From a checkpoint of a small mixture-of-experts model trained on Wikipedia.
Size: 13 layers, vocabulary 32000, 230M parameters.
Experts: 64 experts in each of 11 layers, 128 squared ReLU neurons an expert, a softmax router.
Training: a variant of Muon for the experts, 1226M tokens, 10237 steps.
Below are experts of layer 3 (counted from 0) of a mixture-of-experts language model. Rows are named up (a neuron's input weights, with its number), down (a neuron's output weights, with its number) and show model dimensions 240-319. Each number is 50 + 10 x the weight over its row's rms, rounded and kept within 0 to 99.
Before each expert's rows: a language model's description of what the expert responds to. This comes from a sample of Wikipedia text that the model never trained on.

# expert 25
What it handles: The s or apostrophe of possessives and contractions, such as Elvis'-s, Women'-s, I'-ll, plus its, own, his and Thai script bytes.
up0:35 52 57 61 53 51 44 78 48 70 52 44 52 55 36 75 50 53 43 59 46 58 41 54 33 56 62 48 47 60 52 56 43 43 41 62 57 50 51 48 55 54 49 55 65 29 37 51 49 33 43 59 35 46 53 38 62 47 42 42 64 61 48 53 53 52 36 50 64 51 57 51 63 68 45 64 47 54 67 65
down0:41 48 51 50 54 43 49 44 42 48 67 46 32 52 44 44 52 60 44 48 55 66 53 43 51 50 51 47 57 63 59 31 28 42 53 44 54 49 40 41 59 52 62 52 49 56 40 49 55 45 53 41 42 27 53 54 62 52 50 57 46 44 52 49 67 30 48 55 58 59 59 33 34 53 53 59 26 59 46 56
up1:51 63 51 33 46 45 45 66 34 56 53 54 66 55 45 45 50 52 51 51 54 54 43 51 69 49 30 40 65 45 55 44 34 45 51 45 26 51 32 54 58 50 60 61 49 56 38 58 63 46 38 36 52 40 68 61 63 54 50 58 38 40 49 50 59 38 50 47 58 41 55 47 34 39 54 39 32 44 33 55
down1:64 74 56 37 33 63 58 42 29 59 50 61 58 54 55 37 52 24 26 61 46 46 39 50 44 59 41 62 57 34 30 55 49 48 49 44 59 44 63 62 54 52 42 58 46 48 61 39 40 61 64 42 62 52 47 31 50 48 39 49 49 66 50 32 52 41 38 62 49 60 47 59 45 55 56 53 38 33 57 54
up2:39 54 49 50 40 26 67 46 50 56 39 47 49 41 64 65 54 64 32 34 55 66 61 38 32 38 52 57 50 25 53 61 54 51 54 46 53 55 53 57 45 48 54 57 51 41 51 36 74 68 59 52 40 54 35 67 52 55 57 38 38 52 48 59 53 49 58 39 47 50 53 60 44 63 33 65 38 46 47 52
down2:56 52 61 61 36 48 46 33 60 33 37 51 50 33 42 65 41 35 65 42 37 47 36 55 45 56 49 32 64 47 36 77 41 53 62 39 63 63 64 46 56 42 53 45 79 61 44 38 50 58 55 55 30 61 52 67 61 56 46 57 56 43 39 42 53 47 41 41 34 60 52 38 47 52 45 57 48 56 43 59

# expert 30
What it handles: Sentence-opening words like On, In, During, According, main verbs after a subject such as announced, joined, signed, and closing parentheses in citations or formulas.
up0:40 55 51 56 53 54 49 58 68 56 54 34 56 45 57 62 61 56 66 38 52 49 57 62 56 40 34 35 43 49 32 50 23 48 30 34 59 42 62 56 45 52 51 58 57 51 47 46 51 37 43 44 58 46 45 34 46 47 56 41 52 50 54 62 66 37 52 48 39 44 52 72 49 36 52 60 56 50 50 39
down0:74 49 36 51 53 54 47 56 40 39 61 34 43 64 50 40 65 35 43 49 38 57 52 45 50 29 41 59 51 45 44 49 56 55 64 32 48 50 39 65 62 46 43 51 40 50 42 57 75 61 48 56 37 55 58 35 47 58 41 52 44 69 67 41 65 42 55 35 62 35 58 55 61 49 35 62 43 70 43 56
up1:61 58 59 46 54 50 58 55 42 37 30 61 46 66 52 36 30 51 45 57 54 38 41 43 56 53 46 46 37 48 45 64 36 42 45 44 59 47 56 54 42 51 63 51 49 54 51 52 68 60 54 38 55 48 38 32 47 41 57 52 26 52 43 50 57 52 48 40 31 48 51 40 45 69 48 56 34 51 72 40
down1:47 47 45 42 51 52 43 49 65 61 46 49 76 41 63 50 65 65 48 28 44 49 33 52 48 63 42 27 60 47 45 55 60 39 50 45 47 50 78 60 57 48 55 50 63 56 43 56 69 64 48 57 46 35 58 59 64 51 44 53 59 38 34 37 53 31 56 65 48 32 14 65 40 43 42 48 59 51 43 66
up2:55 57 63 54 57 56 55 62 41 58 51 55 52 62 41 48 53 48 41 52 51 49 48 58 66 27 44 65 63 36 73 56 37 55 45 40 57 36 33 57 53 49 30 39 58 55 45 65 34 43 45 66 51 58 75 43 33 39 48 60 47 59 31 75 35 41 50 79 47 52 57 51 50 57 61 54 44 47 50 61
down2:66 60 43 63 54 63 48 43 48 46 44 49 45 65 57 42 42 44 30 34 58 52 42 44 52 72 52 48 50 49 28 63 52 51 43 30 41 41 59 50 45 60 49 57 41 42 53 67 43 49 48 50 41 60 61 59 69 65 54 60 47 63 33 42 63 57 55 49 51 62 55 47 45 63 50 45 51 52 50 62

# expert 28
What it handles: Final suffix pieces of names and plural nouns, such as -os, -ets, -ov, -ers, -idae, -nia, -ić, often in surnames or taxa.
up0:36 54 72 43 39 61 62 55 45 55 40 52 87 50 69 47 37 77 46 49 34 53 86 52 57 45 47 43 32 58 64 43 45 57 65 53 49 53 36 34 50 43 52 59 51 44 48 40 62 53 53 52 41 47 54 57 41 55 24 48 59 34 49 39 50 58 38 42 46 32 53 58 43 46 62 48 49 57 45 45
down0:55 51 60 45 51 39 68 47 71 48 51 52 45 46 37 58 47 53 41 57 59 44 55 44 53 45 43 61 49 54 49 33 50 53 32 55 66 68 37 52 42 40 65 46 49 48 60 58 40 54 52 33 55 61 65 67 43 42 66 28 31 50 56 62 43 68 41 39 39 49 50 51 39 38 60 64 45 44 43 44
up1:43 35 67 52 59 43 50 42 48 49 48 54 49 27 48 44 51 58 39 39 55 48 51 48 51 53 23 36 45 46 41 52 44 65 43 39 57 63 47 50 29 55 52 43 52 58 50 33 45 40 50 46 39 47 52 60 52 42 48 57 50 49 80 54 41 55 48 59 67 56 44 51 66 47 61 49 47 40 35 53
down1:51 51 46 39 41 52 57 31 64 40 53 48 53 54 47 42 48 50 45 54 47 43 41 50 44 51 46 63 36 50 61 46 47 45 57 41 37 32 63 48 68 27 54 40 39 51 50 42 37 47 39 56 48 46 62 60 56 66 46 49 59 63 49 56 42 51 60 45 70 58 50 53 43 44 47 41 45 41 48 36
up2:47 62 51 36 59 24 39 67 43 36 42 52 54 53 54 41 62 47 32 58 37 10 56 48 68 52 38 55 54 52 69 60 53 42 50 49 48 51 46 56 43 53 39 44 44 67 65 56 60 43 52 36 55 45 55 35 47 46 52 40 50 50 50 55 35 47 52 47 42 51 57 53 45 29 60 44 50 50 59 49
down2:58 68 49 51 54 55 38 46 41 54 67 71 28 49 48 48 44 49 56 42 54 57 30 69 57 37 53 61 59 39 39 41 68 45 56 53 56 40 42 57 45 59 52 54 50 68 43 52 36 50 48 56 68 43 62 57 44 53 40 61 44 56 24 47 44 47 41 68 54 44 67 67 59 40 54 51 34 46 41 46

# expert 1
What it handles: Pipe separators and line breaks in sports results tables and match lists, plus semicolons after numbers, such as "| W 107–89 |", "82nd;".
up0:60 71 31 51 41 47 58 47 48 50 38 68 63 50 35 56 45 51 45 64 66 49 38 47 47 39 46 41 70 47 69 37 70 55 45 45 61 57 57 63 61 52 28 50 40 41 44 64 40 44 61 54 48 65 44 45 27 58 50 50 42 49 59 54 48 49 43 63 58 40 44 52 39 61 38 35 55 41 36 62
down0:48 57 54 36 49 53 58 70 47 44 53 64 50 50 59 52 58 33 62 46 54 72 57 57 53 57 34 39 43 65 38 56 52 44 62 55 42 53 58 36 62 47 52 59 53 46 58 47 59 60 54 54 36 49 24 47 68 49 38 38 53 41 57 61 45 49 36 58 58 66 64 40 67 75 58 48 44 53 38 20
up1:49 50 52 68 44 30 44 65 76 53 65 39 53 54 58 54 56 67 36 50 40 62 52 40 63 54 55 39 39 44 56 61 55 38 69 54 67 65 49 43 32 53 63 59 56 62 45 42 35 53 45 48 50 48 48 48 60 57 49 50 31 54 44 53 33 44 58 51 45 54 56 59 35 55 56 66 58 52 58 49
down1:53 60 51 43 43 58 59 47 62 45 49 71 33 56 44 51 44 39 31 46 58 43 54 49 59 61 56 35 57 33 37 50 64 43 52 52 54 50 50 51 59 50 61 57 51 61 54 47 44 52 53 59 39 43 52 61 52 74 48 61 60 45 72 58 64 42 50 45 43 49 44 54 39 25 66 71 58 39 64 52
up2:45 63 61 61 64 57 48 68 35 53 58 63 34 66 49 38 64 49 45 46 40 49 66 66 53 47 57 50 55 64 66 55 43 50 53 55 51 68 52 53 73 56 41 46 44 52 52 63 56 46 51 50 53 56 48 50 54 27 55 53 34 41 55 53 49 39 33 50 38 58 49 32 62 39 33 56 56 53 32 70
down2:54 51 42 53 60 45 42 35 48 43 66 40 55 54 60 49 41 69 56 37 37 51 51 58 43 50 49 53 61 71 44 29 36 51 44 55 48 31 53 54 38 46 48 43 47 46 44 65 50 56 49 57 62 33 44 70 49 64 28 65 50 70 41 54 66 55 59 49 43 51 47 51 38 63 24 51 35 60 48 32

# expert 0
What it handles: First pieces of proper names and words after "the" or a quote, such as Mike, Mc, Tony, San, Mount, and "=" heading marks.
up0:55 56 54 49 43 46 45 65 37 34 55 53 52 60 59 41 41 31 63 62 40 25 42 54 50 35 42 76 48 59 44 57 60 47 53 37 47 56 52 48 42 47 56 45 57 42 32 40 69 30 42 61 48 42 61 56 41 60 61 47 54 64 39 56 49 54 54 72 52 58 46 65 44 36 57 48 58 38 49 48
down0:27 32 59 52 43 51 63 63 54 45 50 52 51 32 40 40 46 49 48 39 55 39 20 45 44 45 46 69 57 39 47 47 62 35 52 44 45 59 52 67 54 53 57 71 41 40 62 55 61 58 25 51 49 41 37 37 50 54 54 55 50 39 68 41 38 60 49 41 35 41 47 39 45 44 59 47 57 55 52 52
up1:46 40 49 55 65 51 54 50 67 49 58 41 45 35 65 38 53 60 83 29 31 57 66 65 43 44 65 26 38 62 61 52 54 45 42 39 54 78 35 43 69 59 49 44 53 42 37 49 50 59 36 49 57 55 53 30 50 53 51 39 49 37 42 54 46 51 42 50 50 56 47 59 54 28 30 44 45 58 46 58
down1:46 62 46 33 47 67 47 47 51 53 55 60 49 44 41 49 40 42 27 39 54 50 52 43 42 58 39 31 57 57 48 24 50 65 39 51 49 31 66 48 35 49 67 51 49 49 59 33 47 61 60 73 48 48 54 55 46 39 50 65 43 77 54 37 48 54 51 46 49 75 51 52 48 52 59 54 56 44 40 40
up2:34 63 30 37 44 61 43 42 38 47 58 51 77 64 47 60 50 27 38 37 62 55 31 31 41 47 54 40 68 51 30 43 39 32 35 63 61 22 62 52 42 47 51 56 49 62 71 46 32 34 31 51 63 34 54 23 59 52 63 41 50 38 56 51 41 47 38 57 61 29 54 37 47 61 44 44 48 55 43 68
down2:53 44 53 49 40 53 56 44 53 58 44 49 30 50 58 57 47 49 62 49 45 39 70 35 54 38 41 61 48 54 47 39 52 49 46 44 58 55 44 66 52 49 77 64 40 51 37 41 45 56 58 47 44 49 25 47 54 44 63 39 47 50 58 40 60 33 52 61 58 75 06 62 47 50 36 50 56 60 40 63

# expert 50
What it handles: Single capital letters and pieces of all-caps acronyms or codes, such as DDZ, LAO, SAFE, CPC, often in tables.
up0:35 48 62 53 73 46 44 50 35 51 43 49 43 67 40 50 63 46 71 50 49 46 53 37 54 48 58 57 62 37 57 45 56 50 64 63 59 52 53 68 42 59 66 51 47 66 41 60 42 44 37 41 65 47 39 36 40 51 59 44 34 44 52 44 43 54 26 49 64 39 67 64 62 60 57 44 48 68 46 64
down0:55 74 37 45 61 54 60 50 61 41 62 41 31 51 63 39 51 52 71 35 50 57 50 34 43 50 59 59 60 44 57 56 50 56 47 36 65 36 71 61 58 73 38 51 41 38 47 41 52 57 50 46 45 50 34 41 62 43 56 31 48 39 56 43 63 49 50 45 53 57 54 47 36 56 64 54 59 58 64 46
up1:45 59 64 54 34 40 39 59 48 75 38 44 56 48 57 54 40 36 42 50 55 48 51 50 48 58 46 34 56 51 68 51 46 44 50 60 55 41 62 42 59 68 41 66 61 48 61 43 43 46 51 54 39 48 60 64 45 48 30 42 58 57 46 66 45 50 30 45 48 58 42 55 28 36 45 34 54 60 43 79
down1:53 42 66 57 54 54 57 54 57 39 42 32 71 62 40 45 54 66 51 50 54 54 51 55 43 56 46 33 58 66 57 21 59 46 48 66 57 71 38 54 50 59 37 77 41 57 58 47 58 54 49 41 45 54 39 27 62 45 55 60 46 71 49 35 58 31 56 52 57 45 52 70 42 64 56 44 41 48 54 55
up2:44 42 70 72 37 57 56 52 48 53 48 61 57 43 33 49 69 70 43 39 45 53 46 64 48 54 46 48 61 72 52 53 35 40 54 46 54 47 63 28 49 58 37 51 61 34 48 47 51 52 69 59 56 49 48 61 52 60 39 54 51 60 43 68 47 32 48 49 36 66 65 30 37 47 59 38 57 58 50 71
down2:60 70 69 33 45 54 33 46 74 44 59 66 51 37 63 51 59 52 53 80 41 53 36 41 41 56 52 70 48 56 48 60 54 36 35 56 49 41 57 55 38 56 51 49 49 53 54 48 50 41 41 74 34 43 58 36 48 36 59 45 55 43 49 51 47 45 52 53 64 44 38 52 73 46 30 56 60 65 51 57

# expert 10
What it handles: Semicolons ending items in inline lists, such as result runs, career highlights, and pronunciation notes, such as "2;", "(m. 2006;".
up0:33 55 52 45 38 60 61 43 45 41 44 60 55 59 48 47 55 52 48 36 48 57 57 61 62 58 54 54 48 33 54 46 48 64 50 58 46 57 37 57 41 40 53 56 52 56 45 61 38 59 47 48 64 59 54 52 63 54 60 58 53 39 54 60 55 56 53 51 79 39 34 40 53 43 46 57 54 63 60 51
down0:53 44 50 45 66 82 42 51 50 55 54 45 43 41 48 56 44 55 46 44 50 70 54 41 60 57 45 37 50 40 66 45 52 53 50 64 51 58 53 49 33 53 53 52 51 56 53 50 43 58 47 49 44 64 55 56 44 45 51 57 37 48 50 48 61 49 67 47 52 62 54 39 32 46 70 44 47 85 49 46
up1:27 39 53 55 36 58 61 72 44 67 72 47 68 50 45 59 50 57 48 53 43 47 44 53 50 46 50 54 37 39 52 47 57 46 64 46 52 52 49 45 40 76 51 43 55 63 55 50 44 29 46 60 55 43 51 61 44 62 52 66 22 56 61 59 46 38 55 65 38 43 49 27 34 56 36 55 54 24 58 65
down1:73 59 37 41 37 66 54 48 44 36 44 49 53 48 44 53 73 40 49 51 49 50 31 58 62 41 47 36 67 41 50 50 60 37 49 44 56 63 54 34 53 37 57 57 54 58 49 47 59 65 37 58 69 41 57 57 65 67 23 37 50 38 59 58 52 40 36 26 55 60 51 45 44 53 65 38 55 47 46 40
up2:68 76 39 49 59 47 44 44 61 72 52 48 50 46 47 51 35 52 50 68 48 74 46 59 48 51 33 45 47 45 58 64 55 51 65 55 39 64 57 62 42 55 65 37 46 45 40 46 46 74 70 60 57 37 44 54 54 48 53 55 58 57 54 46 41 56 58 49 62 41 33 62 58 49 54 43 57 58 60 53
down2:51 42 54 64 50 44 29 43 58 45 61 53 46 55 43 56 57 35 45 53 59 43 51 48 48 70 72 64 62 41 45 44 51 50 38 50 58 64 41 56 57 53 53 52 64 42 56 60 26 43 49 44 52 46 63 40 47 56 55 43 43 41 61 48 73 34 52 51 48 46 81 31 60 56 62 49 56 35 49 48

# expert 44
What it handles: First tokens of lines, headings, infobox fields or table cells, such as There, See also, Species, Cable.
up0:24 51 49 52 43 51 56 58 52 56 59 46 61 44 35 67 55 53 43 44 34 46 48 23 67 34 55 48 32 51 46 58 47 51 58 47 64 50 60 65 53 65 55 57 51 60 41 46 50 49 40 44 44 52 53 37 48 44 58 57 75 31 50 48 42 44 52 52 41 34 47 44 55 58 44 56 66 50 57 36
down0:51 45 42 55 40 71 50 42 45 66 47 60 54 46 38 52 60 45 55 59 37 41 35 60 43 49 59 55 58 41 64 48 46 43 61 51 57 56 43 49 27 36 55 42 31 38 58 36 48 61 44 43 27 47 37 58 51 54 48 52 41 75 64 55 60 48 82 57 63 54 47 48 31 57 36 48 52 36 51 49
up1:61 51 48 43 21 45 52 52 51 49 37 57 58 61 43 57 39 39 45 53 58 44 31 33 44 46 44 50 45 44 39 53 46 43 49 52 64 68 48 49 50 55 69 51 53 41 52 62 40 61 57 39 53 55 48 35 59 34 61 33 36 54 50 51 43 41 51 37 50 54 39 20 25 47 36 37 31 62 52 52
down1:54 49 41 62 45 59 44 42 62 41 54 43 49 62 50 55 50 76 53 44 40 41 54 70 54 53 39 54 45 47 45 39 40 65 49 48 46 66 50 66 55 48 44 42 52 53 47 48 43 53 47 61 35 50 44 58 70 63 56 39 60 42 51 44 53 42 63 77 63 55 43 45 51 42 35 58 47 54 44 82
up2:40 53 68 67 44 62 54 46 63 45 50 51 73 58 45 74 40 57 50 50 48 46 37 56 46 48 51 37 49 42 58 29 37 57 47 54 69 46 38 43 77 46 57 66 64 47 45 58 62 33 46 48 48 36 55 58 40 45 39 57 51 49 56 28 40 52 47 44 33 49 46 29 39 39 62 47 27 58 50 60
down2:64 55 58 54 38 48 57 51 48 55 63 53 39 62 58 51 64 44 51 35 41 45 54 45 57 40 36 50 33 44 65 55 47 56 45 59 45 48 48 44 44 49 62 70 46 44 63 42 59 42 53 42 44 31 51 49 58 65 52 57 52 68 52 50 34 50 75 61 46 64 20 39 44 56 46 42 34 50 45 56

# expert 26
What it handles: Country, city and state names after of, in, or and, such as China, Japan, Maryland, plus mid-word pieces like but-ter.
up0:66 38 45 38 46 47 32 43 51 50 46 52 53 49 51 15 46 53 52 52 49 44 37 32 51 48 60 67 55 37 55 46 56 39 37 64 51 63 49 48 58 60 43 41 59 41 46 43 63 51 52 59 57 53 32 54 79 60 41 42 45 43 58 49 77 58 44 52 40 52 69 67 48 62 64 45 34 69 65 53
down0:62 36 44 29 57 54 33 51 29 58 36 46 49 57 40 21 52 23 46 48 47 31 34 31 50 65 32 38 55 66 58 39 44 48 51 34 55 59 40 46 51 55 49 55 51 69 52 64 61 39 51 47 56 44 42 53 44 60 43 35 45 50 64 55 78 55 53 39 33 37 53 50 48 67 62 57 34 53 19 44
up1:46 45 48 48 60 66 51 55 57 48 56 47 51 61 38 29 51 50 43 55 44 19 48 17 40 56 58 65 56 52 24 54 38 38 59 56 41 28 43 36 34 49 53 37 52 51 41 42 43 42 50 72 68 37 46 63 50 49 48 61 48 50 68 45 50 45 39 48 59 47 37 42 54 47 60 52 63 50 56 66
down1:53 37 60 50 65 45 45 61 58 56 56 27 56 37 70 43 59 43 51 48 33 43 56 68 63 47 48 79 44 57 53 38 43 49 47 20 41 42 38 30 48 60 70 43 46 54 58 44 66 41 53 65 51 53 36 58 64 42 60 44 48 47 55 64 43 50 52 35 47 73 55 55 61 41 55 33 72 32 62 46
up2:53 40 58 39 62 32 48 49 37 56 49 42 52 50 59 18 48 55 68 48 57 44 40 49 42 53 53 44 66 75 50 48 41 48 45 43 58 56 43 61 54 37 59 27 49 52 44 40 46 39 48 60 62 58 65 42 61 56 59 44 50 37 60 42 46 52 43 55 20 67 65 67 56 33 40 43 49 37 46 37
down2:51 61 39 54 53 70 32 46 40 48 41 37 45 54 38 68 51 51 48 39 62 63 49 43 23 41 62 55 51 52 47 60 47 64 52 59 57 54 40 52 68 55 42 51 47 61 59 38 44 68 59 51 53 49 32 53 60 60 51 55 52 41 29 53 50 54 62 37 57 60 51 55 51 60 48 48 55 38 63 51

# expert 7
What it handles: Words opening a sentence or clause after a comma or period, such as However, In, and, but, which, according, thanks.
up0:42 58 51 63 40 57 54 43 69 59 40 25 60 55 55 44 57 52 42 50 29 53 59 65 43 44 56 46 37 58 79 34 41 47 52 62 65 55 41 48 53 48 38 35 57 48 38 52 44 36 51 57 72 60 36 63 26 34 41 44 40 46 70 66 34 39 46 43 54 45 58 53 40 51 36 44 25 43 51 52
down0:61 46 69 53 65 48 67 43 38 50 52 44 46 43 39 62 43 49 48 44 47 37 56 51 38 49 30 54 42 59 48 52 44 61 43 53 55 57 46 51 61 38 52 42 59 42 61 53 62 45 56 27 56 48 55 45 33 61 60 52 41 55 67 59 43 46 48 40 49 41 38 61 51 52 59 51 45 61 48 67
up1:71 49 55 52 44 42 69 57 42 50 34 49 62 45 34 59 53 63 45 42 56 55 63 51 46 27 57 40 53 62 43 29 48 53 22 42 53 59 68 42 65 61 36 44 55 34 46 60 43 47 39 61 45 52 45 45 28 67 66 50 55 46 32 48 51 34 69 35 56 53 63 53 42 37 56 39 50 46 50 48
down1:59 67 29 44 44 55 36 69 43 41 49 60 58 41 55 57 61 51 43 47 43 57 53 41 50 50 51 52 57 57 40 55 65 47 46 62 33 59 66 43 51 61 61 40 34 42 40 43 54 62 41 73 46 66 47 42 56 39 42 49 40 28 43 40 63 59 39 56 52 50 60 44 32 49 38 46 46 65 50 56
up2:64 59 45 37 54 62 58 53 50 41 55 25 59 57 60 49 36 33 57 53 64 61 62 57 60 31 65 52 49 56 73 51 41 55 37 64 59 53 57 34 50 72 42 62 75 76 61 40 46 42 56 41 48 63 52 73 43 47 61 49 38 46 57 66 48 47 58 58 72 58 51 61 56 45 49 39 62 59 66 64
down2:50 26 22 39 45 34 56 30 45 43 44 63 49 49 60 50 34 70 37 50 50 27 64 49 61 47 60 59 59 52 52 53 58 52 27 64 53 61 57 36 51 47 51 59 41 35 71 40 44 36 63 54 48 62 55 60 53 32 60 43 39 50 43 48 53 52 44 57 57 57 31 35 63 46 67 64 33 37 42 34

# expert 16
What it handles: Pipe separators between table cells and semicolon-joined numbers in sports stat rows, such as "| Apps", "0;", "1;", plus name pieces like He-ig-l.
up0:39 61 46 59 46 70 67 43 45 53 49 51 53 38 57 38 46 31 51 54 52 45 37 44 49 49 74 42 44 39 42 68 51 42 44 53 69 31 52 45 59 46 49 65 65 36 45 67 53 39 65 35 41 54 52 51 46 52 51 61 35 57 58 45 56 51 53 46 42 41 48 48 34 71 51 28 52 56 45 28
down0:53 54 62 49 37 55 32 44 43 62 58 52 57 61 49 43 51 74 53 54 47 26 48 30 44 38 60 48 67 56 57 40 56 47 32 37 48 67 53 56 34 42 31 59 54 52 50 50 53 40 55 43 48 60 52 49 54 55 51 44 42 39 52 38 52 61 41 35 47 35 50 41 50 56 60 46 64 34 55 45
up1:41 60 37 46 36 50 49 47 54 54 60 47 66 67 70 45 58 50 51 54 52 52 53 27 60 38 61 58 38 58 45 54 53 49 45 47 43 51 62 79 43 68 37 52 36 41 39 42 49 48 26 38 65 47 63 66 48 69 35 34 58 52 59 52 56 61 26 48 46 58 47 34 48 52 62 55 58 52 69 52
down1:52 51 65 46 53 43 60 42 45 51 62 62 39 67 57 61 39 54 35 52 58 38 51 55 38 56 50 48 41 59 61 54 44 52 58 42 55 30 45 56 57 63 43 50 51 68 44 50 59 40 47 57 45 28 41 51 58 75 54 39 42 45 67 48 59 42 49 56 65 60 42 38 61 44 54 66 60 61 51 39
up2:39 39 66 46 45 50 52 36 45 46 63 55 53 73 52 46 52 41 61 55 55 49 35 41 45 51 48 54 48 48 44 46 66 50 66 45 45 58 48 66 50 47 41 58 50 44 53 55 53 48 59 44 47 45 40 40 54 47 43 68 48 47 59 39 51 61 33 58 61 47 52 53 61 59 49 48 57 57 49 61
down2:36 48 47 61 70 34 47 60 48 60 58 47 55 43 61 52 46 71 40 56 47 22 73 62 63 43 66 56 65 42 38 65 59 36 70 70 36 53 32 72 42 51 46 65 53 61 57 40 40 58 52 60 45 40 74 47 44 48 50 53 53 61 39 47 38 52 38 70 50 55 43 54 63 47 49 83 57 59 46 30

# expert 11
What it handles: Word pieces inside foreign or rare names, especially s after T or Ar, as in T|s|itsipas, Ar|s|enije, P|ucci|nia.
up0:47 44 54 36 50 64 36 51 42 64 45 48 42 59 41 51 43 69 43 45 63 49 52 36 38 55 44 60 55 61 45 37 31 64 47 52 36 50 58 44 62 54 57 34 54 41 65 35 35 37 58 47 61 47 52 44 54 42 41 69 46 60 46 40 31 42 48 51 66 47 48 63 32 60 56 40 39 52 60 40
down0:50 40 59 48 36 48 51 53 41 56 61 53 59 43 53 49 59 54 69 33 56 52 57 36 44 41 54 42 46 50 44 44 43 37 42 45 54 45 50 60 53 61 41 52 55 60 30 62 47 45 42 33 43 51 50 53 55 55 36 70 51 58 49 43 54 52 56 48 41 38 57 41 55 43 42 49 51 34 50 47
up1:58 41 53 42 44 61 30 41 39 57 58 68 60 69 58 44 48 61 25 64 65 31 47 47 37 60 49 49 46 51 47 53 55 65 39 50 56 36 63 58 56 55 60 58 76 59 48 47 39 43 64 57 65 38 46 44 54 43 53 49 45 47 57 48 62 58 37 55 38 63 39 54 51 28 56 67 43 41 65 64
down1:54 54 72 42 37 58 56 39 37 53 54 64 55 30 50 62 36 51 41 54 41 56 44 52 47 33 35 54 50 44 53 52 52 62 39 58 55 44 44 51 61 51 36 54 50 50 49 46 59 53 72 40 71 33 47 62 48 49 47 53 47 47 50 65 57 56 50 37 57 42 56 44 46 42 64 43 63 49 46 27
up2:51 60 38 64 58 57 62 51 32 45 51 56 63 55 67 50 56 60 55 51 36 39 51 34 58 55 46 53 58 39 58 52 53 48 61 64 58 46 48 59 54 47 52 51 45 40 38 50 45 58 51 52 39 53 62 43 35 30 60 54 56 33 52 40 48 54 36 56 63 33 56 32 51 69 48 54 39 59 56 51
down2:52 52 46 58 43 42 51 42 39 56 52 62 43 46 61 42 53 58 51 44 47 60 50 34 44 44 55 33 56 54 52 34 33 31 57 44 50 60 50 58 48 51 60 79 69 56 53 44 52 48 47 68 58 58 52 68 54 36 48 51 43 48 38 53 55 78 55 51 42 56 63 33 56 36 29 37 52 46 41 54